config.yaml
num_hidden_layers: 9
hidden_size: 384
n_experts: 64
experts_per_token: 4
d_expert: 128
d_shared_expert: 0
hidden_act: "swiglu"
moe_layers: [0, 1, 2, 3, 4, 5, 6, 7, 8]
router_score: "sigmoid"
normalize_top_k: true
routed_scale: 1.0
balance_loss: 0.00244
balance_bias: true
init_std_router: 0.037
lr_router: 0.000945
vocab_size: 32768
norm: "rmsnorm"
norm_eps: 1e-06
tie_word_embeddings: false
optimizer: "soap_variant"
learning_rate: 0.00366
beta1: 0.95
beta2: 0.95
batch_tokens: 65536
max_seq_len: 512
train_tokens: 1066000000
max_steps: 16266
dataset: "wikipedia_en"
Below are experts of layer 5 (counted from 0) of a mixture-of-experts language model. Rows are named router (the router's row for the expert), gate (a neuron's input weights, with its number), up (a neuron's input weights, with its number), down (a neuron's output weights, with its number) and show model dimensions 0-95. Each number is 128 + 32 x the weight over its row's rms, rounded and kept within 0 to 255. Numbers have three digits each.
After each expert's rows: "mostly gets" lists some tokens that are sent to it at least half of the time. This comes from a sample of Wikipedia text that the model never trained on.

# expert 6
router:153148149149201084131130134115135161088172102144094151104120141091077086117092164121118085055145115110121174105089123182149115153168123085125142083120133169134176165064098150174080126152124140108137133148074149100119161140153161074082137143148120107151148100170118107113147149100117140158
gate0:128097139136110143075193144150110079120098128120160099125159125145151162140079146138103148164103115185138144165085208198188203171112145052099121177128099074154119194096151112188116106164163101137124130120149107089143117116104124141153111121108123074112133161139146154133115125123159132129
up0:130144151136160120083110120100149117111141163145157171195134155113118113120154108155130113164136094103145114128136106157180048153137107068141096054076149207081145131134121215090168126133136165171206140131156122126151188147147076119081140103124123123073127132103124147169159118064152099157
down0:135150121132079103186111115134098110134172068119126124111097060151123158140133101172110171149139119170141132168136149095137148141125144126037155155130107127104162110100131172095116092149134097137138065094144131132186157157192144141162148124114126112127142143121124170176155104156132140147
gate1:109090110135154129117162124078092156193196096050155140111122160068131130058131123130075160107128154142125158086117075094108172153130117102137141121096071104153135103112182069138129066173064088152152144186175145158191202096126161119098157199166144132136049130153172054087121158114133171136
up1:101105095154111109090117138190144126174045167106137144089188196144142107130070123151103132164173163141096105105112180095120144152175178129094138131131183089222090109113091113146174171077170128130179146129175176108110123138168129149112165126096124136091181116170052164103124107141106138128
down1:126119083148109127143174121122136090174165065146099158143114117070133077141069100185071120130070126185083165164164063109122147089147098106166147135179127129158127117106134140147135054092113119137092082119138120133161125180104126125146133110139100124131067126088113091164096144096143055178
gate2:218185126126087126114147122111050176114138077152169153131101105113086112160130133135117143192193185164166163122109084138128169164119091135202148111148130149095114080110172108118110130082214157118071098110132136108084199083109121209143097198175179115126123127167142117105141091121139130146
up2:167138149172090107129139068148182157079102177151152111132169142163119119137121153102121174098041141155087070126144176141139107198099207118127189183127152139122143163104077148096144110121171123119170155137117149114160075173097130109085127146117130162160189130114098088167124102097078100156
down2:122164089143121160162105175110115137140120121172123070137099090055144112167103129162079153170169142132135203152154104092126068066113163148153115112091141123145137098072175132083176137129113159183105091087134092177171138161046101115158103119110110133143118169166154145130152147122136113179
gate3:092112109122189096055161115147121163110120118103104151072143129180147134136147083172131118116167143118149175082101180158127129091173128102178054102111173130138137136099178132175154085122165155157210114115141152158118113100138122119118062150118110177081169106089159149150130148173146050174
up3:129143131087122066146105129122116068136205099140187115166085155106121151107140170109153187173142097134069098086122147087109127111062089154093118098174190073103091146090086106097114134061155160093091131140182123144126150099152158126175132075197168142154087132169114120126095189121108090085
down3:191151118163123113159147135193160111139118157097030106174102209089162128121139161064102153153145122154153095165155102157132122112098131125132139092073136153097164105132114122128130107129125022107175125179111140124115106169147164098085104073182159076209135140121104141107132115070110123110
gate4:082096190167136115115184106150108156112186167089146111158086134190126174133127141107161185123133065163146133117099116220065089061089137163162126090189135135205149145085111125140115111160135125107175103099127138151155184098142168135120154119153187104060116115141087132153121172100139135147
up4:159182165128122184091151187098050179112167128118133091100129114144100107174119180086164170134152196047105168140125112115147128139158073104142095111116144111139158187188118144114122132125112154094118115075092136064169156122140176131135156126089194109137082101196088196104094202116102187151
down4:207053205209144118033155109174132149098152149089084154135110185126043046132109148172141169143205115096138180114086108124054070127098084123065141176150142161120147151086124119076118140110108137120113140148158153107136128169098169103128126120144123087113096091113095094123109140114090112123
mostly gets: " new", " local", " same", " large", " different", " small"

# expert 5
router:131080116146127100130118183159147166157140121138122074043113196159092057105102127131116126110106166100114171147103072183122129163142174163189123139112104095150144134112114056161109118123157139095123114134134112172096106117121128164168061134128142115139119120130158148059156102153173084154
gate0:145115109116209122087127101095150152162116117085140117115150139091151127144148100139202066137126118144087154162115129157163124152060126124165157126114082081153186173129072164112081160067169097126115095151125122096134164124094146184105117117118105186032138159163114182170158153160129149125
up0:132164202142104138105108153131107111093151162161126155127141137186095123100089118112058145115144152129138101145083110161105154126181119127088101188167188162070078111101207109156177137184063139124153139109151152141156101144157121101177102107133191015176104133093133069131136078063124080087
down0:148156109165118054160170156095061116103148096151122140148149131067155101170147168132112159147155093123104098198102093107132111101143049097128165110144124076164102187133143132114158144144180102122146148166103127170075098107165148130067116104067118118063126166146070063157174118071172170147
gate1:128082118097107107064152126176137150108145069133113130103102121099121159082107173072154192128069097097129164134149144097138176150105081172079102128110190135078183163153107146137118102095157127147122142108133087196173124097205201132174149140121146164131150111147165110154158148125184148147
up1:133122105096140152139127145105154117063077094102099174111104103129160081135187110137153076114074086129139128127155103128108071116114082120174082073130105170117155146119129083164140131111138082168162207172092138128138137165121131187104162128127115146163075154144139155156140147183142128139
down1:106087054174102171119131181124061082085120132142092127141132131126189124132133126149135127074153139168160112098180102157100134126104176118105089115150106090145118155111187079153154097116126226132119152122161131045123155123134100121114180112136106124146054122115127095137093142117125084079
gate2:185178135112123126162085134075099115168124159111077067136158119089155146154166127145138081106233118121123151149128201172161148119096126201082126108182140043121139195158110158119093198145179181126173146144112159105085125082100172057168122144101136080138127099130178080143184148088127147099
up2:163162126116131084155156128104164129135181161104123078164102136165099117142172077127115169120105081157151123158091106126089168098124155127065079096075106072088178158219071150112130130119155134104153079112162096166112123147137112139171135130128144133147132101119090149131195139140122110163
down2:107122131128146129125097107179135128167122109081159117151109100164220175128090164090108114174197106102121037136170083088103109139101101148105126095132174180089132119064154108138149127159150153081149193156104158129103158105165096115095151118180176178138111098160134123144135108040164125175
gate3:125104158185120140059193114121105125096118100132107151105163125148124107098184087135116111131161113133145131182108090163137186124157091123194197129064104155159186121130084142140097090130112133156109153047157153094076161154149077156078114141162117126135107093097129121101137108158132114159
up3:079179133121147063175075149134136074142134161109179101159142137106110102156085152102118153194112141181142084096096193094155085123070115131062163136179154094108142143127172224124153135105129153146110058180125102112106085076104154116111106110071131134144134175111114137144101112075128132124
down3:185147077171140114169148129101135138172079161114109051088145121118168156070176143056086159076144092132167109186137075132134074129138140135145086152116129162126103095148131138173104190103209068181149060162137136169146114139089167166081158144206165089137192126101125131142149092112116144148
gate4:111135134160162171111191126135150141132160155141110090029091135177130099163115177128105173092129135141107167144165076111119094138124097080141172192173129108106079155140100137158164134106111149033097136205190118111125149106090125159065135140167136089152123116094110124079064137100072172134
up4:129164145133138101104107204084075110130117128133138102130159172155136173133132141121091101162195132135146178139097152094069165142152145169143097090123147131110169169103124132130077085142114135064179175079156113170176167090148134096085188105113165146111167103130133168179107119127147137120
down4:186117209198133091058139076137093183097158155135152083172116105092149170157123150126122150126143069112134104175091100146125106118145072117117133136146095129178134174139129179131077140111179195132185089160146170118093135124088122139121122164123118113144132139120137138126169138180120130147
mostly gets: " most", " very", " more", " less", " Coordinates:", " much"

# expert 28
router:132093176099230162110151188173116073123168123127140101131137132103135108119091127086142126119140170096123164113138099156127114135140184158110163130167147165078145096112122099189125143144120145106112154153095152122105073135199127151101115132121175094135152113156114139087125146117082113148
gate0:144150126131085097070120154157129115136050184151114118143169084113104160132069110148109073147163135116055100158073150182165138140134120162147092079115078121127082169137193154146148160153164176155090109172163126066098164168068110089081052110090144112081106156103166113172136160125185148127
up0:089140183080131147100122118198090142104108149118152086143156152133078134124096094081193135109143129116108097124110046139157138154145093089214153112092134176106130181075110109151152115136105134124125122155142169107162152091103161125127092097143137040143095159136173084163116109141055104129
down0:109134052149085113171057128058125111173170109122128147147129104115095106180123147154072163143137117093118153139122191149180121163121109089132118131099160128098115125078170185080167161168112123140141175108152112073115158132151135107116144058103104065118086129101089129203136113118119130102
gate1:070093185087118107106128155171084136090123077143126111141139041115145157104122106109112140109162153138122095124101140150098110099167201142103114140137153087091129106137156128199114110173171143161070080168097153109139148153161153071173116119142129114161133146094112059135132154085153163212
up1:184093133151177108113119103086149076135150157101133146128148217154112084091128121140104110135135185101073126091158143086140112112090056111134130073087189225167113148093092168133068131140061151092202170112168102186140086087167114174134167125115165180090168083203113125136137085147137114111
down1:133138050156162105151126128121119086131102112202114115175130168081134138116087122165183153157074146114149140137141114107138112115159149061107138045152135101131132052127140144060108124153076088156132110122119096144128166157150172147066132113162157143139131127126131155155166110142156067122
gate2:171153157087210067110102036100113040147126113178142126120093090097131143125202076162150135156162158169148134106122111145111202200105141079129130131176197127079125147131111164153121117123174141088161141178147146109109126150134146096164059193107174105173111111139167106145148143129149095096
up2:092118078099118058136113145094100084085128110123143106158132133206157162113118063219147149133096132186070117088090179144088156100179141135133171142092143140100126118115141142155186136051166111111192125155122156124129107175143158126114136121153168105108114107112084157123123181112116154117
down2:131143132183117134159115147065172216135126103088100135077133125086090089068118157083119162175116157200176102160126159116139134075124135150137100106091153079153114146114085136094116141144111052152145119126111090144159137085087092111097161122157091137133178094094218103162064075071178069112
gate3:083139123090124120131143137146149128155081157155111090125137070110217178114150137128119125123153083138147132159106116155147146167149168105127094144128199117174132109101142112177101146079148071160165168104117115055106139137118129108065085138188109110180121159096054142110133173134156082132
up3:165159208114092091189074129086109156150121151115140126144127174098059096141150130116144144161141046144085157135112111145134096158129094115154163168141124127141105134172152098130137076128120126085092097151202096113129176119153109145143168166123152157174123183151143126100169135101135092111
down3:172096178127147057114137127166129104133058132162154173110088099126099162110135150079144127164134159128217101157145103164112181205102153141099095134128142182122136086111149101134134199139110126120149158172113149120141134082130117146101151109144121135148171097132096156081126130128151182133
gate4:069108162116135125115098096159157162105168134066113102168107182144130140100151090060114103123152123094126141153082158123135137111143147204116148115154135101133097191111131145237132135127140089074103079102133149133146108176144058141119125163109136094131140132084109132097173128173121128148
up4:139145229057136089112149134191114167191110109132120108075110132113084175127137138064145132200135155106106096115122159065108116098085145100129044122101160065119143148174140090126182120069142112150131075126136167094153135118166197153131180149131098153111149126114128083170129111116130143127
down4:156035213223112188159117039200137123080097128110169141153099130124067169150096110098120099141183092122104133109104155153090127097188068166137125191145069081138175131095142188129109143161156160083176109107165065088181155154058122081096176134070044118108100114144146080118176161115098122118
mostly gets: " where", " when", " century.", " there", " season,", " time,"

# expert 38
router:120106123211137092142129143144147087153140104115079114076173094155124144107070187162159103126079154132108097161122134126200097128125104086104141132111146131152134138151128141151121099116123113132154158157151200161160074214111196083147143101121164147102102137110101126101141125144158131129
gate0:172149118097163100110154191105136133085183092095149123138167151117199126093104203200172052123100126137036176126123156146187143133064136169169149072140221122149130098119139185090171156106113119113098113115149118100115101174167180141142141153103125131118145154098121145173199136138140098106
up0:130159197108096151053087104154150120109038167094130174136147131168166152112124056120118172150185147093156103168086068110121111130158059083155123156095105145146177120101148108112130133117127064115180119167110192071172071145111149105150127082166150062158125145154154118129107121096149066059
down0:117112084162064086191168140103150041120162053156051155140122120135125100137185197093112172175179048123111138108110096113134123099121146078112071197138152107137126150144151161082202119147134077167131190135168149086117136128143137078132145140096103120111114134111105078127142129143161152091
gate1:149083129155105158128227126161128119123129127152082162132125157109110121139122137129128083156091130170027095023134124165099132148149104140125119107106123148126089131159125107140130138136160111126144210115101074130186142119213108132164135109069097176145103080143110089108146121158179170118
up1:132112135162112122127166161124145127153118201104096089120190136120108053133148097216120070156143153147105153091068133089152094120036155103165075116130090120172178116183102136158104116115145108095151172141115129157144122160134127176133194111118119074145144073150107112124083161075151165129
down1:142147135147065085093143132094121093137190083096142075176116136154150128141103108129045141103061190139129184122149133132089075169120125128137115124194178159095156155180145153129109122199097123176123127155040062125104168174180151119122202116108100154144119117087113171092123130156124155091
gate2:160187114146139099160133073108119186100144144092113122092122155114109196211112113100093091124149096121159119159141114105098115083117121129086128098139138152151163161072131074085085118164200171157135144121151166102132118122117145113127047068082078128129114102125160086101112169166164084153
up2:164158107167150130126110043123110118048128114126075121118105161139098194171104132143138113095136118138131088188149102147139114101111126133110092046137187105126149116100112069170080134168157100177147114141126131116131091137109124178116110137111136132081153109126117093105125156145118126129
down2:120124141134134163171148152122068105156095125094165091144117113139177111135061162144146102166152119136155139105010141141131141050114156125138125175143136093133084165133152130097095156128070111134187097165075119117093134142122081089153112114153143116154184149102120114191194147112133097149
gate3:098117132156116093180140087166139113134131156060070097132131084135194118132135096106105114144130153133155141138125121158163120119115121103167083101098147106126162120142122147193122159098169098207162104097176159126096135141165119143008031125151195132100097067158125116161132161117104103119
up3:103123180173129081190091102147109086141098116154077165212103112051242099163112195108112177131088101099136130117101132112160100172068067128161114134148156102122124138167154193160140077129127139172150111178156125081124105127145194086072109138140164130133138134129190115155165129055065125088
down3:135159113113141121112102125123174141115095094125084110105137128086166113129124090092101148177132122149167106064141169122156094124128138146122161138157158158185130135108141157126137172094132100113163088144184124135134147130181198211087071122140136107139143169180089134154113119125112179106
gate4:039196162155102126143154142176131154101179176089099172138146074123170129149175119152199156143139104154128116098169118152185124099142069125072176111123120126140095148141169149135131031136168111171116048151149146128114179160101148197108148135109151123127112130132157117117122161114189092148
up4:125140116065149085129144122149065138146147160176128043125111201148113165145134178135190116114157167124115100090106174135159078134183107175171179135092122099109090135121090150099116144118130152132155188160107142153135122115155136122100150157097118125162126103169112142163121078157130102153
down4:129085216086124177090139160207116174113114173136122108062132154070075170118121133129089172115165092098144122171177111167117102145145084150074152134122134064127133100089129184165123124141166139138147105116184107135143174163083077125105052111158085113122079111120078113141131126142113125172
mostly gets: "″N", " York", " English", " Angeles", " Phylum:", " Label:"

# expert 0
router:179163106131158111077121187157090157133120118161131106134206126052151138135126200107079112094160131140115153208078040149108092139135125143123151119088119141167122096105073163140139141149163148135141102103162159129169088115094085166077114154127143051157096104114172118117116200128156095106
gate0:060170151136215093070192123076199090108100129127105116133176117101145096129131097167111123147102157129088157162103156161161190080111201124136114094125159107126121134134100063141186158107152117156128137072128184126159166079088132127065124137153147120111138151125140205074160170156108192118
up0:096226136037124113080117149086169130113066192140126201124182121115090168100092069140092137170174078103122113101112089129126167171141151111172107095153095149122164121138124111155162078148146110172139113100112188127174174103110132140119159164108171109112107125145172177113110164135149071177
down0:178047089120100115181092136099069099131176029187136129124124130122220078175109149171138179100199077123103088121079142093106202181151075135118119174122183102145119152111105151088101148106188089114135139139114136156146173106106130138133165168126119120154152129150156130177111163141101113130
gate1:080110139084173120129160103099149125125107137051110080171167151104095143118124142167134154183139154086056150090138149085158103154078083143124170128149049110083139146103190148142077084094209151155147139117162126130167169134171176145163140187148144112144143161096164126172162112144122113115
up1:093111143095131140137149119090142118154124160061149110146226130117124119137123124177153110179081155182139162084180186078191076137132163094129188061158045141113123166124124171134082058127172171113155147139169105188125178088135116126093120169151105097153116146156120150139122144144121123084
down1:118117073133097082100146150147158139153155143130088107115174083141115164068104133112148128107112158155121086186209135126133120115172091130141088167170192129105091147070159157088098145154145160143113108189128072114139161146118116132083124067099094058153063134195140118131125107086126083138
gate2:105092145103219107136142168110049111137102133111201149136076125078166189141151065138111110147143088136169176100097161137101134145060137147137161101155178151135161090128182169132124143115092104132125125133145092082151142153126108136082100141148185136126126080086176124131158128147183172186
up2:118165121151121128180165086150084117090114070068137142114179142098126168126126118144132106114199070146136128138105078116116111144098200176117181082143124192134076160146131148205128110080119093104158112136130126138157087149161137170085121120098179128146098141029087170114119125181145188141
down2:090163133103080199074121141097149158093153139139097063103105108102161151134161107171127096148116135120183150145083159141142155079121118110170088132164149161070119089143114115175208136117130130116184116156126125137173167131126125183085144107093078165139137108119143195129104091131147143171
gate3:052137110117099096122146136164069124106083101108158078136152090072176160112112124111124163113149117162163134178121085106097048193114109124178144151061183088148107143104089085155112082139161143093139101110173177114125111150096105124105132073122149131104078118106149104129148146123157117090
up3:107103122140136177186106109098104173116150146144143133098131157117096107132127180099141153106121136180108136076111156124120126170092110110154160145130124145159124156109170218148217140141106131097073132099149124112143151115144175082138097088129144106154150129080143048126113120132040076147
down3:113123081132160125174164141108154135159097171131088180140124113134187103096165131104154150104176076133148110109139158142100080163173121147118151127098103133155156096107122084166156171129129103113072111130134104110087077117125134152073203112113110161165148132108091087151166123110134139098
gate4:112116151115123098170116137129132123104125144121128148086105108102134131123136142137120075059126112152177166169089134132069135157107102149097168154149161108143165136138144135164135140109108123026106156125139145142093116153122157170131052165126156102158194116137148191128103164119152115172
up4:125156143157102120099132124163066126147114148132120099162136166158132146111147128081139198198151113133067086073152148105160096108156139104215093116100113152125083165142102124125127128131113156203128134116152132088149123085118090083125181074161132147107096134116118052113130124113062128106
down4:218125182142187128110112120129123090102104107117145161106159137074145200147137133108088114045216168149164174141124074125135113141105126134153157140096114154156133120095113141188086129143085138172192129152158171137108129156117082097135127094152087110156119074156125155073123103131127181112
mostly gets: " Me", " Be", " we", " We", " you", " located"

# expert 16
router:148107158221156110120139112130093096135120073151110078129098137107090115170075154119151115138099133106152181143144099181126132155124216093114120088101111121121134187092056126126038098100191145165106181078166110111168071128098106119125129111129083121187069128145147137157161102095131076132
gate0:215164103112122073114146124160137093123172162102137092165158140066162099186127130157096128174100106130121193173139111116122078091155127115130161069090145079130128102105129166116103103150173102096125092167180160086172183148082116077076101109123129118087087133156139143192136118138100121067
up0:081136173093200132132135142117196154083090156173092144101129185154155110083117168126116133125156136109077097102160104148109176123108139161120133125155164166087152132117138144115134089154083151189118105114103174095141197089167114173158145108133119115132146126111132124080143123069164110143
down0:128087160127078086142093206139166143110107088169105129198121121100170083118159119032147071134121117129080127085128198152120150191166177158117146085143109092140134126170131140187148130115127119141115184132156175112146159134112100132145090124173145137167158072116070093213113140133057089125
gate1:104111130116128107118175145134190105110143069104148164149118149112137147081103116141123127166133181146106154085147117146118119079146212173105086100215106118117108136143142074117061092141166103188109065129117107128112149164103187158164107186100128151156117088087133065109138159126191125099
up1:165142138132090149170108166128177162149134113144119130133146098169133130078117086116137090163100149157068139135195180125109110139098141065128113102161113092166092105141101142135109144101138123166158149187168113117155100119138189117131196116125162180110110111185102109186133201148120108106
down1:103080105114146141096128160078054116066180128121112123159131090145099117089095140160144151170098168085109164145102094120069145107183095127110096155155059142169129110102098092082126140191125180143166119146080109108103092099173119113114138116128085116111127117151156111136089135082087094127
gate2:117118141143218112231187094082097067103109143103129135166101112157137118144149060122133177196139136103071116130176167093081145055183178106071137096150179032126152170124129107161140148166136115151144108123112170138138105146104137110122103124128153149131104126137168134180203121098097129094
up2:120113140118128124162132079101136081097179129090123064150100094183176166149159119114137112177098143125087092163164119107116188100160186111092151099133240074158127202147147085133130171087180146080120150164135112146153080173082182110120131183106156123131130141097123124132164070101134146104
down2:091171114142080215093126082252119170124213108090188157135102101118141214120064136124107118139126132187152120132178089186130118088109159121120036124096158149137114115147118085096142193116152135168148115129119164137104166119142129143122143171178114181132160116134107105149102138148180051146
gate3:076136158208113146095164143166147133080156141117155120179138153136119146162082119116134190142163065188183171095102091106127071103175137109181120116102172065139141138081096159051142079083107153153118137138108110084143116061159152167079131124114095176108130109131174158116102083145081094170
up3:140100137108141096122144082116039133137089113112137102169127099050159110137146170156128104128144060160150178103132131133144118174129159096115137174118148138072188101117148092091127151093154155155181051050136164075098126162094208127174133195083162132175101142097154112146091132122070123105
down3:104169193142197066132160132087139086105090155145089066119169107120183149152168139110198180169140143144119130156151110098104128103149120120143139151109173131129170062104193114101118123189124116216126131176145106068100136124108149139126146107164144086130187095148148182138141098123119133146
gate4:141133205103073121090159144184113153120178127065084150097101146181173129112103115120139135091125120122120171097150106129125124119102113128166140179128128124071074175163173117114103167161151120110101136147173069102154168131081186169121066177103083111150126116130100140123129127171086201122
up4:116167137132129130126085084143151163173113157128074072165090120148158143137152123135185102160171163107110177117110122097149159202131115149118093128039169137096110132139120104059112139118170173157203145123130102105085163093155149109087121129183151127153103103170131135114171137111146132188
down4:173097167207132161046114093126060130046095161134076119045117103140173182143119151116101167152129126139096105106068061153091141151135132126137094113114149107144132124097084153097111142138175153099144147179132106133187074142132129119104137114217142090150144106130089158132197092149109138171
mostly gets: " ==", "|---|---|---|", " career==", "==History==", "s==", "s==="

# expert 12
router:130163116178208111109150149103149145145094130105102184105142162114125147110065150096145131134137172079073171149077129142135071156233174114066108109037098112126184127094108141131114113168073141127081129139097112120148123130141181133093104138168124112153134119176127089142103115138153137170
gate0:126129098144119120118106122142150070160107075124144150154161167094155194151089154138097141107119162158132155127065140108195136177102152160155125078139114076144085187087176083139152102124164152164071098117130165093185170139100087168122112051082059162116055177072112140160119131127158120126
up0:104169152140158164057168121185189153155078178160154143125120104159102119111175109126144111201124114111128166150040088083173135095210064130079150121115090127089177121090124180153133113163118183170165085149072145122151174100143082129172113072152128112120113157142149099163185076136167083144
down0:098064156150067077173117143130152129149136050172126098168106113161133116217107105196096090132225078143104119102144087054116116137119082087089086156101146108116122115054131116112163136194126112094139169143109129124132137128144129095090133142133039094066148102119169139151182097120136140117
gate1:083116126158124115079179156126122142114182090175152138115157214196113144125101146120145138151119141186104095119145139138224215119098152134183125112134120073061085104079127130163117153107126131187149127123171108122120142125159123087153119092172173097124124130102157085118129099095112177188
up1:139115143151116112127100168078161129182074204105156184104173164119182157128092072106162068141129145172172138076108158103144119143176114099132115088126192154159047090070107120108151094138136054148195135165139112165164094117160131076187116132158096116150130205142060015144162080139097127113
down1:121103095155012125142163104176089065174152051109149105136071174171158139149132132213183144112162175098156130101091113072107164108124160072086110137108086137120057116095154138123135117148158138092095104080113127127111226096123118173132185104093122083135123138070143106107095060113153085104
gate2:068134141100113136096135104085048108138074114062160147033113123105094113132173109146152152164122142148075128133100136143103154065109114126110118158091118114192130125164096132167113135194143163124124144098114144085096175146100159177141094120146173058136138096109165159119188105116135147178
up2:161139120126145142160099151166118080065125099115161032071085063166165103149135097142098117143093067157122111129120160114147131150101141149110079085107156159151092106139136125132116166076119117135155127129166133065085124138116177162084137110126168116119140089097122177089121130125128154116
down2:138086138135162158168081148102091114121154112088115034107124136137154206146129106120139127175099068129178198163094098179215114133160113098139097144087137143148126207112120158129120144155110128122119119103098174111136187114071087106113156126174128139150150136126160108093165119124139105163
gate3:097095142115144146106152107146113157093080057131065176133138123106199153128126104200122099153101114042165170122097139124150125106136129109154077057099135129140137166060134085179098102132188112144149038157146165125124137126106112140136121077082146153095100114158155113144100134131140069158
up3:051207089105146109149121141134177147195162159185142098157100136126133152088133128091121212163108115190123117115139107150141158127154126101136142144143117109093095137129125144059155134130109164134114109117163142111145151112138129129084130089163181081163154137091140143089145116164148118081
down3:179106148169094180113151144084105114074062114085118127091138134111155134159134156113109165155128150220126072106069090097142181146132089146099111152079132176113072152088141129176114169159131088154147127142150108166183116115124162171128134080164103170143198090159085140128117127155121167171
gate4:079117122163129128127130159132134100136150126151125156115111139154103093141089112082168137124189043135097105080103119072107166135161115163134128106139110133129154144122084142154157072137147136149156137099147134163131150158121156170175127073111144073129133157162115128117135135143083153152
up4:134164117125131106153152145097114117111128172142103132094113160177110171122048141068128217160193120100103096143126172182155116147168146168105108119113135125104110160112093135090145131132146118159088167107118083107157096128160174105100171071139219126160115078134108138104097136128108097120
down4:170072111149149143088144118125170096130134102082160125113137105079082087133170127132130166132174116075130159152165156124147060079154093172127071126130103158126057137121099153105130083077176156119102164111200125124158153131130115149097130117106083105174113134169127131185123154165150200140
mostly gets: " lower", "ular", " medical", " human", " higher", " food"

# expert 61
router:191091101209083187132046144077137188199158000129124191107160166120148152143109151076164112135134081099149190150165098174061102163149198181170115169110084142093122151156103159121122145123141147163134124139168181114167053155123163156105158114181158162118111124132117083117090144089137104129
gate0:091116131211202090117176096118110134185096112102102113098151118171139144136121161134136101165108158174092085126112164121085139105125144119082137142117152143083199090132158084129114123121138127127125118113116145093109147143124052175084104165156127136114118164116138078117170116107138135118
up0:167193132054069133086067192115175092103160120162167125104184138115124136106174118139121101094152089111127115131125115125162091135159112120162136092129121120132057150143046179132188156150103112135155125115141145136135117124132131121142135069089147116091117126128132119178123125088096074121
down0:122080116184107061105150100132050129150096056097090178155125076033107121179052186132049196095114130095119143126106134133080112138126131198153113132125093107135138106131150070085139148144221119157108140104129133131098093132134142132155184102157103111130129174156119049141161113085010100129
gate1:152156149093143159132061091131157140154154087146061145076119185139139152101099135164137172137108107143118059110161084137120159122146125127101126134075189082135138137119145168115107099111130135164184137142096167099131141126138139163122148176183112139075133124109085095143108079113158186095
up1:105116139095127141066078084115137160150068097133089097049126079157101136125090138094134075150122127125132081120121136103128113146155149092085090145117124145173126107189119180154108102146094083158136138179149134078173112158134144136095215114150099131096118138146122091124131109120137149049
down1:132107120164068156105139195101080155169161105072175141143104176100140139146128138131096115095110179124145092134146106148137201119128124118124107108147118129148113091112149176138134127163152208058152129152137110110131088146136140132114154186133135088096118117139128140158126114131074069120
gate2:174125156120160164171180145103084107153149117099147134121133163138136132109199132146133147157182156087120214094152133141100135121123171121165166153195143132132107186136132133119095118067083138110164102139187150136059062140168100133082164167134202148119150086159181166094209115110099116109
up2:139077173111123091155119088176135131061170112119096127122133133152092091083136135141124170125145076159131101133125165128029078166136191170134107092121136148106116141163148053094101166134101104127133195124103085142109129146099096109132086141104172086152133152093096107160102076152106100115
down2:116167134143130183167132152142137139182148107105139129097074071114137134159042116094095202195152106169152142156163137131133148093101154137145140119164104079118178138140092142124146134130120158112145095133077162149149156075138114120128115149143177212081173080127137104103112119148162103170
gate3:097086131114102148101126117160125171120107110103133141157145060111159151105149113191151108119166102154138097155132136147132113087146108152186149116101161128165106194093124160111126148056143112144167106113162148138082113135126035124075103147114108149188134099109059088076111139140171103129
up3:166204132103136152170098125068116119157082122141182122145109101156101179160114152135094132120185077153138045093154108135135129172177121103164168149109116156163117120112153156091173147122104099113112138104164116091094108085093113120117128095095084124113092142145127133141137096103139122110
down3:166161085078151076212160098164195123117040175182131170195154133158133125143134136142168108133152117109148112115094110102135142130137131100092099117136173128090114144088166119088092118101080130131077098139135128082120078124159127147099134134111120174135142137136160128099120100130153186092
gate4:104101136120117115142075114155115136121139169079115106152105113121128106121146104124149124115151120143146106138109151164121073076167095140136112161101148103146171104125120178175140112090165106106142154152146201192119126099059037126165111103122109122121127152129100086099100149103112147081
up4:140151109155120060077139121096052146145119119154127059047110180135115183108151169141136161134106107170080097129097119123141091167111155127159158091107167120123135151184113125132118168102166135167114141132154079061167143153128108086161185096088179117163099143129164134121128102154164158176
down4:171081218163099167100188100201174136086154116037154121043160104111138052104183098136116144116163109128146137155058151137063126127152168105124115151149121109104135145080111091146136118114157160177135098110072170163086100186135128093089125109135126063112126077172119102191138130146061147147
mostly gets: " several", " also==", "==See", " \"S", " \"B", " \"P"